config = dict(
    d_expert=128,
    router_score='softmax',
    normalize_top_k=True,
    lr_router=0.000835,
    norm='rmsnorm',
    beta2=0.95,
    seq_len=512,
    dataset='wikipedia_en',
)
Below are experts of layer 3 (counted from 0) of a mixture-of-experts language model. Rows are named up (a neuron's input weights, with its number) and show model dimensions 0-95. Each number is 128 + 24 x the weight over its row's rms, rounded and kept within 0 to 255. Numbers have three digits each.
Before each expert's rows: "comes after" lists some tokens at least twice as common just before its tokens as in all text. This comes from a sample of Wikipedia text that the model never trained on. Tokens count by the router's weight.

# expert 8
comes after: " |", ",", " (", "-", " of", " the"
up2:178139139130121197095122255096132100115111122144133152129133138113136163151143122118118140129117143104114132170140129125142093119086108163132050146130141154128139154121140104115138132137087141115121163138124120139096145082134120103136126141128097133132110163110129128142108126101192134152
up3:132128112129160106145145129109102126110106177121118117126106090115127129131113155135068148155098124144156108121132067176130149132120130101125133143146138131147107068125114130136145152140118156122116154131145114094105104132082140107135151156108053141174126119074074096119131153138088120168
up4:116178134151100144189162126122093157157123130137123124128107144099127128130147156079101138130130147127123166127152168099175194131125142138141192099105117145162142161149097119128124147118115129137091086110130131136128157128131130150185116140128151147138151114131140161159136115120127101163
up5:108092128033126107157142127115107132174157116126156125129124133127104120096145117141115128116157135146125116095182136152100137131129119118144161174135124116149138118143102152122125101087145115149128043128123123127130139132124059110146105114077129126136121099092114126119121122164107108128
up6:142166121126127127142156150155110110159124182121176181116140126149203143133131128126080136122117116135123129108154128177192122178141137111147142134095087135168111160153088146067124130129142098146122120153130107136157123051133127098117135193103128078132120105119103128152159129127128144126
up7:082085129108098146089228192129170093121130123137129137139135130126130114140129153097142142131150120106130137180128104122141163127095103148134128136140131140097132154158146144127151136152181162191121107140132132103114128116092113122121096116125166129145163116135117119110129093147127086090
up8:130160162115153151184137120107126116147137117142141127145133130131115135096146134123118127153099113109169125141162169132138203128131086148164129147120149151154161123179138141129104087120130125144139149134165179126106131178126154155150098156113110165120120122139133104122147109140120154139
up9:174131147126111158151141071079126115120128132101092141131118208146152124129120152134105074052119119107121128141134136169117133095127151097119150133154138128139125107127098125120125117111140120168134103117145134133094115145141143155150102093144130117161123100144142103130129120131123191075
up10:075097024157159094163196116152077128126105106140121166129189112136131187159140121155119128143141131132126089131171160099147146092156101152132120146114137123106153129127151167123125070117123145151150128130124100126112126121091126141105075083113128111164107090143138156166124132120119111125
up11:164121113128151106124145117118119155116073121126139101141110115130131092131133153180134124139153130137136130196189135102178095129131131108188129133173137133139083136134083143138126125161194074141123096153115134128117142090103118084120137128170165142119142114137122081130156114140163147112
up12:141156128126118132117147137139103106161127179070112108097128149132131132132166128131136138115125099187153128099124126163126113134121129138123124128126130128120165100107121119193114103134153095113121100149129119126128141111112136171159140117153108127163130151115153141136136114128163147111

# expert 19
comes after: " ", "1", "2", "0", "9", "–"
up3:132135131140143110093128107160105131119146125114075149131069095146156133143123142145133131097148114127130114089134189134100079123094105104125143183137104142106132129120102118111078145112096109104119129170096107125217088132143138112117120129119127124125153151121148096165148042116114133155
up4:144187203133123123090067138130158114115135143175104128154125150108084162125141106150170131138110172165092133125103118130127087108117096126139141121139131104167143140129104159097128127110136127125116138117115123141123138165111123129136133111159137109120153113161128111191110121129132128124
up5:140113097133070132095122146137175133122127143127132098144164103098096148119126097109133173108150124129101122190106118123114084133098109115103125109147094131142134123113133134123095150119132099122125110094159138166122185180094101126113147120132134161189130118085139192126116128140095128099
up6:148176117131165119113150110156103131107152128132128184125131105167148117102124133083167176104167094123168146079144111117119124133135111132135129114147133164070133132127122132105125100099133116122075133139123148124114137145106125173161145135107120131112129078138192130150124104110139107096
up7:090126134132130207102127107129141148124076133098125070133096152125118120092085134159143123142148123128122154118126123164104097164125066137100104135124173145129147124128133163108168118125135127137138122125158139127115131089122080098127130088138166117102128130121137130115130139182117142133
up8:129120136069141112142132138141138167108155188106097120141096131101134162117090097136099127101076158140127128128136145119181137094130097125127140131126141152156134104120107130108139096097120139156148115107055105148140145080117145124126137131125159126118145133128131148120130128116107128128
up9:162147184125133175160123132140150141170111121082129138125109119109128179097134086137129133114111127115132115140123138091127174137128147068102138144145135101153149132131118126181147134129084125160128180128117141137092222143091091156132144132110107100121164122105129123100167149141173129139
up10:095109126136119172176141102126104121133086154177090162135116109113127130153103116129130171142129139103098134162115166156112130113127133109154129103142132116173179170113111112115190124140125135126154129106149146117124158173143198133189173103103125125138170095162128089106170130144137112125
up11:137127155138126145097090177128073138162142130141129123125115108115166205114170136098114128128126129125125116113158112133215146125132142141105122137139136119149131107115121126104131138089139204131164131127123109139103081124131154105097079204127101119125150076125167145098144141127114128149
up12:143127098097161127115114151129157068101119088167153115126136125105102145108099125128105100124127124118182092119112143076097111117166127184118129123151133150129108064091108112170126133087119155147166127158099129167111128135110120140131122189173137127134144124145119085128132132138128126147
up13:123123147131097160142161128128178112119149174156148131136155127116120120134176126123118096182133136124102110097117121130159141136142105135134130128122124144121107140112126121192152124124173153121132119107120120110131117128140103121127123104150077106125104128101103151109095128120139091149

# expert 3
comes after: "-", " the", ":", " =", " of", "=="
up2:137127127117118118163130114100171154148098115123127163119166127121112147123121129185121126090128162063114128127142118147132105148097174138164155121062166195125101122163135113122133109104127109130219113118131139111123118108084139128195126152117126162125117154167113108153133143124114127146
up3:138131152125143188172117121118117137139153113162116113115119080122099123126125095170147132130126113110123117124128156119125120129120117127131122130102150174167139113179154096128100128113194124122125188172129121170140124087082112157104124170100181153116133131127158129127134131109148164123
up4:179111135157173129127119156136125133139153084112128110156128116139125147153103156178122132197131126129071183071127119129105138165098127132114135136148126109125139116123126091133144048121073134132124188130120132131104125173090139143133127138129140145118129149112119129126159123111074111175
up5:154135100133132137144125129126129161156167129147145140164135170125160111113080152129114168126160130134119140123156112135155143092126125107104094146124173116109187106133155155153080124092120125113149095133108113091119138131109127147159143112118130106128160126099126151141144139098097120074
up6:118123124149145148104156155129136130097122138149131129098120130173084116115142132144108105126131126123116135137131139113178184113107139113126155111131154127147139117105169115128128127163123132173212147090109124094153128141124047100144140089145163097132144146168151111152114114100107143128
up7:083127127139135154148112138115139125141097186132131108130124143129148119118136149142091160099082138122095121093179128104057119123057114128177128109094161069130159124155115151117054125125119104132123175157129115123128189123160137129129119107132128122123102129194128152161130167108119079139
up8:116111142152102170158126130107099127122165146119146111183090136118127146165123087199151132150124119121118115116083119130085130085111165069099132130169147133167137083113128135127128127110124133120180159069128114145114126098097134170095151127121155136145138148158113110113170127114169156114
up9:136141136122097164119193083117131165093157067135125134164130146130150154128124145112130079108124126133140138129145125109104086113138130132128134156138103128154144078174113113179139131114077159142099121158123110100126162092114155124147082153130172130122122129116128127147127125133132129129
up10:129128117164101124120135147156128157132118138094147125130119125132102132131125139128176132125092101163128103135125157087129128122054175092150078110161128134113079132124129133112101133133115094149130156140144129140115115132128129168101131125109126129096167108142097140145182153129104126155
up11:150147127122127144096137118058156139093162176122121136144125153165155088125166153148122133141135087124136151151190140116136123128061159083143132139128131152163156104122146126117136131130160173104142164145110110220137130136107133110125120043139128114156125129147137128136123106109149135110
up12:198124111134109126138119115109130141138110153146123155140137128150113065133156123077125142119122129115161118131117152115086157097147161165099084161130171136107127130088154099128131130129112105133118127110073107147137139112074094130110081112089130160166186128118153123098119101167183087141

# expert 23
comes after: "\n", " |", ")", ".", "==", "%"
up3:150132130147119105167148128098129129130132130161128159167139150126119119147121120124142096103164123124145136137150111130126064126117141134110100130134151110106097130126157127170139091128174164111164118152113134120102140121155091086139159128127077162130122119130123137106128150107188160127
up4:170100137116136137181157125119106087154113148120124127105140122139156178133142146117147149094158175169082123138110143119130122128129172091105125152159139108128128128157108083157141128117135144105100129098083126095132127099136101103122178129126095127134126128127117132125110151162128162124
up5:133156127132130107113141126095154127139144149135069134071147102120145128121116120126147122127128141134116064131151123140124121155097185124136146114121128128087122100143076089129130135126098079125105125130127123123135131152126103136104121146072117127121175126153123146128109227120094108141
up6:168088110112119142126132113121123091105140097172110118105135134129135120131097167128151120136104126135138131126077152101128085131136160130129128088136145135128133182127089104119126129143115123132123121182143157113153184132133137132086132122133131122093134139136135114148150167130184121138
up7:201131194134130154124125090161123114125128137117128146131128148094140134149116151121129141130154126130122125139127114129123098128081084116129131150114124081144062050130128171102129127127127151161121138126119160122132150124149128083123139153212133085139138138062076114097156117119126161113
up8:125148120226100140095123148084136097105134151128129135117128126116133170157154094117129081109148133093113147147122132130064132124177111138150141154142109117126125121151140132123128157144157148131140121116120112124115154140152132190166185160126125121101117098128107113169130078124152106125
up9:142169117113143131165163158101127126126207130096132146103144116123109114122113117118129116146060117121124117132163129131126127107104127108133150128143170124116177149111129136127137126110139171132187148132107116131145128150104113134098123113123165154089143161122177138092124135076129109104
up10:153128123127133173107098120088132122108127116113121136149142154133125137125127128124134168135156131156111175097114110113128110094128140121116132138127160132103145090140097129127116133150171137162127116161224096115119119129130138128123150137101098081124131133129161146096131112097128073125
up11:075089109101129098125129128128116109170137181113152154136146113092129127161110105128131113172133129124137104189129149126144092138136145122131130158124128116148068140127119157129138127145123111080099105140119064139108112146121069142135122140145152117136127116155134139126220095113109131092
up12:145139146135117082140190184115124135117116083163128092131128133138148155128150119127148143144087134122161130120113124092116108113115124128083127134118130155153112134185128105115139124124165072139131110128150182114128053134137123143131120128097183133121132131107127143114141168083113182128
up13:134113079127110096161171120142117136096103104128058137196135117107178124135129129110113123172126095129113129127165132091116109122158134122080122133133144126133153158146141069102117105137101147131141123164123143149132159254127119128128155137155155159127156133119097127088123137142152123128

# expert 10
comes after: ".", " |", "0", "9", "8", "1"
up3:127127143091144123165110106117126130113129120154131138159171090125106113120136088115135130129094136168108103144131143123118125123122141159114134141120133153135098132131139177128155125128123094131141129123101091196102105140124150100039110136160103129117171126123120127130183150121117078139
up4:091101112127116129151148098119130143124081134095117130118125136126134139175126131127103134126112126072111110136149140117087123104146117047126079122125151129127179155151112184070187146130111128161159143114146117129122110106142125118117126176149116135173145104139130098109141128137133139119
up5:130131121166100104141119137125161113154129081088121125086130121151146107169123132135126082113099148128118143176123098178139131163130174150100116127132137132144215127119131140134145149104156128149120124127104129118111156130128112136140132106117153115120128142129149126119120137146180048126
up6:122167116090113102128157120138127108105130199123105168125149116123152131117086123157138120141094128118152169130065123123131142145130115140160124127103124120130066133128173123147125163137139109117131133127162123166160093111125131130153124144099186119180122123108144118118119154099162147154
up7:123126119128134116137133144130113151097121122144166134163111116076111102130095157095144133050173116116135121147146147112143126084112141129133111136142092136126162131130115140189149131194134112157143185142125128143118094099143094128110118117128122108150174136141078168115137105128174144153
up8:103163144177117192129131131169118075088128123184149082165115124121128142118133128069131112119130115112131144123062109122168083152132188136156139124083080109134136117119120107132109119121135104152121161099153144131120122146141144137140126120122099108126167087105109110132141124128130086137
up9:165118117153164138151086138123102097129141138143122158122054101129121123132127125142185162059179123140131132128136141125122078124151124108112169138117097107089108102103112163119135091117137133145059130118070125112138121128131126121138131126136100124123160125113100136163183148108131122128
up10:119130069117151121123110132130168126132142124169129127130147134134104135137098134130124127090109125155142126170134103149118118110153064140163128116128147120135147133200137115124146069090182087164171128104135164130128137124128119151149127121180108156175130120125146145101110113116114148127
up11:135130139113118119133106108165169137134128118131157104134119178129133128124156112133134111156155129105125128076105122119126125167203120146141119130136114072132128200122065091150119130087114129144167091149131128135135128162142155142128141113125071160167132073195128129109095115129110126081
up12:134123129131171127131142140138129152119108134118135140107095127160129107126137146134128127177125093167141155135111201068120128128151131097118085163133140132114133146107185126180102143122151143128092163120097156111109167151149123114132154090171082177120124112184125132126158159127129114129
up13:128126116100179106119129109092131112142186103110181128113090124104123116117175108127115181156129154135085099097127129127141142138126124137125123119126129152091130133138096085089123162166099098156130163125113125119125119132118142103108123090135091139125098145113107141128153068128115129134

# expert 21
comes after: "0", "5", "4", "3", "2", "6"
up3:131154097140122126137131097115129133124114115153128212118119122205126125141130117137110107128135133134161142177119128139124086103128130102121127120125153124146140126106124115086127135091175134138128122131120146154151155130120159155171146106129152158114129093114086127183127145137125074119
up4:105137117124125141128132129128130144075132140104138152127159114067153137126141138138087113138127189129127179125130158137147132177139127115152074174132138126129132128173144116119107133127131142132140102093136128162103079120171127137170129129064123079137113135173128077113109201148125124129
up5:137113135089122112135122125113144141133135065122114145028126138153155137109122184116104145142089119124140135138143155159180104148149125124138164106138135153128080127171104172119129104131113074164100129152148100124154120103131170162117125096104120128164102126179134113118126135130093120142
up6:125148139127095109123124117162140135113121118126161133133134155176137107126126173124070142127099129164150108160104106164186106131121120178126125106104138126151143134096081156120156121126103136175096083103156180107119118127148107188113125127149124120129124129136132128137086123122109177156
up7:167139119132098117127110061126129128166166112125168156115125129130132122136177186097162070125092084106142087133167131133110122115137104119076113131177122120124130108135136139174115151114167127101115106152109127110130179129134121111129145103171090127133132133133117127137077112139092128131
up8:129151109142121108188141134108128139135108117092128130134144109140128128104159204096177129130099119134121124143115144089123142150122132132099093085150175102125140149144129079127136124136119122126143112138168131157188119110164128140142149099128104136117091151175090137141117099125069123132
up9:147130184120124138126128134126133122161136128109154132154110130095163126128082113095126118095107135143137167196058129126098118130197130127111102084124141133166122080149141161148144117110194134128139143128129126149136135147122105184120163117105139125127145119116111108124123170116134133150
up10:165131157084098128125107115096135080136131122094068131144112097126129165100089104129148103153128132107108124203109126123074126138160126140132104093134170072111122120129134125117138127138126129126134100132128102142109104128130131128125144117102061143150115129134101142102118134114110136145
up11:138131130098120135133135109113170122178081102123129123143166134140109149146155128134169133118075125196136066171109153157121120117125146127121126112155101136143150114129121090116107128119123055120132116117087112145122167134152117094162112113127141186091136109127131105068137145084161149110
up12:123145135127126113140133124145167096116120173146084122104170137109128105127121143104092114159160129126144161182130111046128122124091156137124185114130096137131136128122159101070148080153128124216131116107155101137118058074166127134121128120098097118115129189151122131156092124128131116120
up13:163131131100140109102128133127128152107135140141110093139132110142135165125127147128164149134148109105093077114119073128127116171126117189191174147164112134136122114138156130133107179173130130097127130149142180124114126137131134158115126185139120125158146125130134113164128137161147156122

# expert 0
comes after: "1", " ", "2", "9", "0", " on"
up3:122106129114120120135142103101138100096101130088127122123124130113135158105111111124071142091145131083121131092120105103135146128116133102125133118137106078140137144093118151130090133123077123079122149133124137137119188117138126128130135111128145132122142131153097129160139087141106121122
up4:149129123143107119102122118133133106111143130116169149156130152143123187119097123110130132175152113146153105125156140144128096135192070191172127132129145120142135174127147081122131117139111149123138121126126104143114094088073146123109158085106107128132126094095144099118112130130160135130
up5:129128106129101155142129128103128144119151110151133101120130132127136110149130121131110144149112128106117126113128138115167121167129128139168128128152147150137151062191166129095150128166088125119152128161108101127150136092149180094131086111128141127129120135131138127136149132103111123153
up6:133155071159123133180147123116117128118132123120141152080069162114146089138089123149123144125108164132118151133140113103118125196123030139162135122179102095130129125123131134110136134123160088130124128115115153138144186128141126116115120115136135128111094153136133129127128136129089124185
up7:114116148127115147128185099128132168131132155166129125111113149155114175122145128049140110150131148104133075165132125092096130140128134121115109160121128150106131129123113141112108143102119123107110075100127128128160175124126120160106127150108194157144100117133129147179130170163167138122
up8:123121105117108137187146140131096113127123114089129124128122181090134119143113106159107136114154131152147141097151172115131104155127130115124128138133136113126130116087109143131076133202153122175139135145101131132129118165138110101120129144128144124130132129127131129140149133146131128141
up9:117110131129121123156159124128118165132163130066150128129124119171115118120107160146183145132171126125135113131127151139127093158103127158135161117146141107129137072135157135123058126112137167135124117133137121130190161110118067147132078126147136133122074103116081159114111106152155127111
up10:128117117175086121118148150200102143082154163165095142130120140137082134140129045144129101114137106115100112136129113118096110139114120126140156110133130136153139128112106134141126116154163166115128142110116106098148139098172119127115132133071146185132114124140103100130150120127131101132
up11:179189130165142110094133129102142133155140124130076128121093140126125119123115137129143132158120141173115144123129067145162081133119121150157125125081128136112144086136129104130122129124136107150131049188120136128123111138115141122071095139120121153116078137148122165087132130124068091113
up12:172088156129122112105128123131142146128091162121070127130128137106198067140124124129110113155139125129155143130125140133093141145155168096101190187119114132093120121131120129127189118120115139124131130137127140099125124166107132119146148127116136130118112126069137074106124133105122131138
up13:135132138127166124092168071147141131137169124166140146134103134143125111131096120097101156164089134136150129142097097112102115139100132129116083132115137140122141089144118150115152110129102119121133127133107144121123121146124157111130123104140058130128142174083155155144126135129126134126

# expert 13
comes after: "\n", "-", "|", " (", "°", " No"
up3:116077106091083111101101151124106111133125145178106132115147091196147125161138181141151117170135170108107124116134120126139127145095074134091138113147127130131122118128117158102127172128136077124130175170106194145108135173159125109131123165154132135177120128133136129121109130116128130140
up4:171124131089128139171149137091115132117139141130111143127136097109076154160119166175127160142147124143104072158126125123132196092152124125099141149120138110122135074130144187221127091134132091108117158135114144126141142133131144079102126120114123139112117117132097157132107130106112128134
up5:099136122118102123125130114124111108126125108083043146112136141136102174131128127129131127147127098115133105127138124143156128076141136163122121133168166111073141132124146151135104103131128101130119085124159131142090115097121197133128156092096116152130123089164114129113127118140128154101
up6:119128125131108107188118130068118143121176154148098114119103158124137119123095179125147119132081102141125146104151122170159088128147122111126131121072129145128125129133130093143157135126125127180130182097118151095122171165101108117088128112121115113117112116143167117136174128085167114184
up7:146123120098072123118147143106129097129146111102142095097138170128075076147142130132188128069139140101138113094096122109138122109078127125194127178141128132159135143178161129085140160131134123132127148091124124153175129129127126128127126139113140109116140124169106160081137126117125156130
up8:180141135108129123154151092159097120128095128133148156136127124129168137157114128147103125112118133137131109147105143164056125131054142119185135124132115125127133149144179104128131130117103091157128130129111138137135128095127151141091114115088104135126129088113111129143128166129130160108
up9:143113108134126107133157102133093113107124178149155099107156092116129127155189099102139126098147192073089120064129119098124117125124123098147148137128100128145154133120133213209127138113128136136134118125117157108130108134114088116127050072116117169134106104126112128108124127127130121114
up10:198134174143108127131090116152108123129128098159125146087148156137120126120136121130159112177148088126146089078121181141128127121132174183120141165123123120110125144114126109140128175145117094104127125144128144126101116145126129124139134163174149126144168131109123123111098201122131132129
up11:120140114130157139114095115125146119127118127114115125124116152134141145105136144185119110152128122119112137133121122046120128128116128112123149161134178140101146129113154105138128157110141132121132095140129116143174157115111128143139128116095181095088147116096100130121129139119163127117
up12:165162110123124146135142104117141129097128128082132123120127113089132082130154131115173124127141141128135128139121086144127114128135160141124131143163168140137137190122091096128084115126156141132115108136125160142198159082120128132134128173124171168164118118118079128089132133116124064111
up13:152129130121129078197125146144131134115127099047206124161115120127078101121113128127185146174130108148127126122138103127125114053100125122112114138094129128129120130140125100132134105126079125182131128143094145142099081127146177109147105137149123139120100126148097119181133141095083118157

# expert 11
comes after: " |", "|", ";", " /", ":", " C"
up3:127133133123116076102118132139114122153121097128122143164101125126172127129170125128144134119095184123128113129150121108128132125173136134079147135078109128184130069133125124100093131129133108147157114124150130190113116145124139123116114119143128162116128156118085123083131154125171112138
up4:084136092080129057119116142102120143123122116168160088088109130185130141127161182134135125107132152095132082201129117126128078129116141132131125137202171144138128142150159126128114141138142116137151126127137132112136090164134103122105140157117159128121124090126128139151156128128114166139
up5:124101133126180098163122147144127154144149112142120172139137111131120117158140132112131136128135121136143122120129103119126091126118090128147152134112091094130134130204112144098121143138130183126126132128128140142133132144150162143128116094154157065118104152123127089118118109130126165141
up6:133138133120089138082131100133189190141121155127148186135083102162133049127144105136131132145151091134144153131116130125147114136111154121124074132109117123123145160140128132133124163081146134128142153126115147076087137154152111123130130126110110104181131129097141166120141088135115178161
up7:125110147112167112122122113098108115130099131081093110143106130114104095147102114123155112107161134125123156130126116119150167081123092149158124080098142129149205150073123139126162094109128119171135129122136085166133145162127161114136133092100128122128124144134109128146117121128139103123
up8:078115119138129122135128106124135111072106125133115132161102144088123125129134103123122124119113130114125145169131142131127128095133129161130117118133139111145107139123129113121118132129128128155109148154137157185108125114161139125098118131138162117120138124133128151106121135112101100159
up9:163097111136138121088146142140128128096136195128080154148134129120134137132156116129124107117133132109117146182118152116132107129128186136144198183162122080131125134129047116125107131137147098126132118126117131142143163113186157132152125138132167174116139129131145122137169130143134174090
up10:072132122105132101129113124091130128124127159131141119126185094155128124142119128092130115134121127114145160115132103117136153099133129093117177128142130114189120101148149142171133114164105150134146119125077134129134105162133145136138148054082121175136171129127119137131133127130066125099
up11:142118124149139086129123097162126143142109103156117094173131091145122121133106130128125136139170162163164142139149103131137107061129142088104143120105131136114131130171131166110147121109112166139114116156107178133126132132173145168114130147084182133149143115110123115124113115128144130152
up12:110114117118114139103145125140159119134172138074105126107080130125187134113132096113129104151128114134090141124099203085155115160105105134151154128188090137089150134166100127123134117129134095142117151129119155155145095131165137138117123110137109132128125129157163171129128130189172111067
up13:123144110114128118164124101140079144082148075170105129126146141108102160128129140097107115131125131139132151070150133110092080126130139145162138149150130159126142127103163111115121144098134133135116124127131130134130138119134024056144125135146105198145150131131134134127141156122131093119

# expert 15
comes after: ",", "s", "\"", ")", "ia", "es"
up2:129122130026132125117125109128141141154130121121139114101129122128116112104120114098095167093067164121086102127154127100142132104125143053098159123138121138143119078107122149134129138133125128115141150131148080173126125131136164128103155109146091128121147130121080105102159131128108164125
up3:094128108154155123151090128161167127117116108148116132131101142100132117147120178101115128114098125044166126078132146116105137085176156114100125125136124131100155148086152136137132080159144105103154115131171133136135134113098115104123081177118109172173090107124159100131155115145106152160
up4:119141207114134132117131089081140120105128169121133130096130101135135103128081132128148130124129133147148126138119133143119122101120126167101189128138136209128219201104138157120069152142098153154181107109141091083124149102134133120113107139108153135127159117135096129093109192101108101134
up5:121140108125095136170135136139116119073127088086121135099131133129154146165067162164093123093167119158117150133136119128127124137168103148121115143114126136132193126149128139165130128111126096141120202134135128123137144142132115192125125090203151125131118145119068105127130135100181151089
up6:098101129115123074122165118129096136132154111089141128173109128155153129141122124101150154136150129089092155187135141143104092083130108128145151122151133161132167130118122131111128142102108114126128155164111130127148091122101118193142134133144126106129104156094120077145141159119148082153
up7:110117150124134127123113094166128086123108134068088167127117089127106127099139127134125116116135177101139108156194137112141099142156110130129119077149124126079129129180174131134131111137125072109159116114150131111116072079121216143141124135148109118099117119102118128128126128143129156127
up8:110127133130144148094129126084149059076136134193094189136121154116106155155133115145110132153060091128099162131096100129129117152129103113127075122109144124172098089119147131138138118132115092107130119136137128108111113109129135124139139161113121128125119101125128071125154117143138126131
up9:127134146118119142113128128144147172129131129131194133166120121135128113130101126081113126096099097126123114127125127124112073121134125129130125199114135155118138123157179101152108125126116122127127127118148148128152109147118131064111114164114149146043147124054116120128167123140131129150
up10:103124155145100128136104146135111116111129170132093102149121114119092157122108121142164148096140097136129124120150135130134155130131138125143125103135109114108106095141118124174120042133127145121101125065096125134126136153134114142126140128130103179140098126143130124116133111105132143119
up11:114146099133188122194126127172123144119102115165115107141138116108144143118142127123128111142146156135125135134128121116135091140108129166160099163126096131168128124134146148157120123168123140125121097120127107121112115186129117129123112130094135128139150132127133092101162107144116128138
up12:144133144067127134156141132074136116102179061135139134089143108110102130142128116154154132121137089119137145156139176124104120142153125148125115131132136161129135105180133151122134159177138127111161144172139132125125184135143090136134136144141138126132135120151103133115134117132132171122

# expert 12
comes after: " of", "'", " in", " to", " for", " by"
up2:090161199071100172131126103138103102133125128155129145101126093114143084139164128124138130126169177122079095103127105136121122091128147122141125144141130136100127194134137118122137067138126105139100129113105162144145103129132130118132122119134151128141120145134126152163128149130096136168
up3:159104140108146109137117056141125116139086127116131129140089130131174161123152113125145106096131120116098116126098148127140143135152099128087114129083175155117163128110148151144157120130131190101119156136180122116080148131122107138148117149090109126174151131131125157101117118103124125118
up4:153172125129123132126113098114133134136108135130118138092097092130148085135155110059113115140132114113158121127176124128081130122196121148116181134136163053118085135104152117121108101131164056172115101165092130145115142115126119107134145130128128177095121121111118144121141085165132143060
up5:132128075144127130110121153136145156124122158125131133135109156176134113160155121157128178137129122103118135128129121122161131132148087149113092157134165085158137124138131134133130104128127126152119200106178124059104153137123159130123133118131204132119118139130150113164162080126088128123
up6:109125132193155124123116153115113127099150138169148144128097127135135140101096130129124132128136120115134100141159082124125123122099143087142093122118137142140130136125099126175086094126142093127172180138128111127137125159176133092029177129130115141127130174126149132142157123143080128133
up7:126121143151067101067141149163129079179104133128135145173127123103124156113148121124126122131084137143203136117131142128140089128118129125121106131124131091152127131152119103133146127131135148092132079120116130155095119153109156171141101131130136134124126173139143093103123078128104126130
up8:120120121148095151141139132085121149112140110115102096109127118211141109118126115156139142111147164130134132126152130103168132127130134121143172084128121125132143061183128129124109131119128110092137128094102155135113131169132117120134113144120133122130083133128145143135136119086133134155
up9:127222101146128116155139124099131130131128125107137110081105120148174131156157138072187126090082123128113156145132135114141103129140146144108103132132142128115118187170161136176124114117141140139147186123086122146135135129128132150137122134170140124133119132134049154148122122164159118102
up10:134076108118118067132140154126112135110112169124126115148089138123149134130127127128161130155118172075092147109120175130112092171125121131173128120128110120105136154130107128074171184167107152117149151083131136096128134145113128169128093114128112110102082137198106142115123119102116126142
up11:144122153139128149216178123128120122124132128114101123122140094141129128135131119134128127128132186123125145097136105121101104129137102156146148076122132093141065163218162144158148143146139142131137122107110128151129142090128068136153123135137100143142116142110100131123127166131129137127
up12:126101129171138117117124152152127117160147144165130127134122128146132133107100129161167136148055096114144122126105159126166102086124128146130109172191168107143124141118128108099128125115123128129122123195129125142119104126141117075115125156154125127130157138134161129120144130165128099125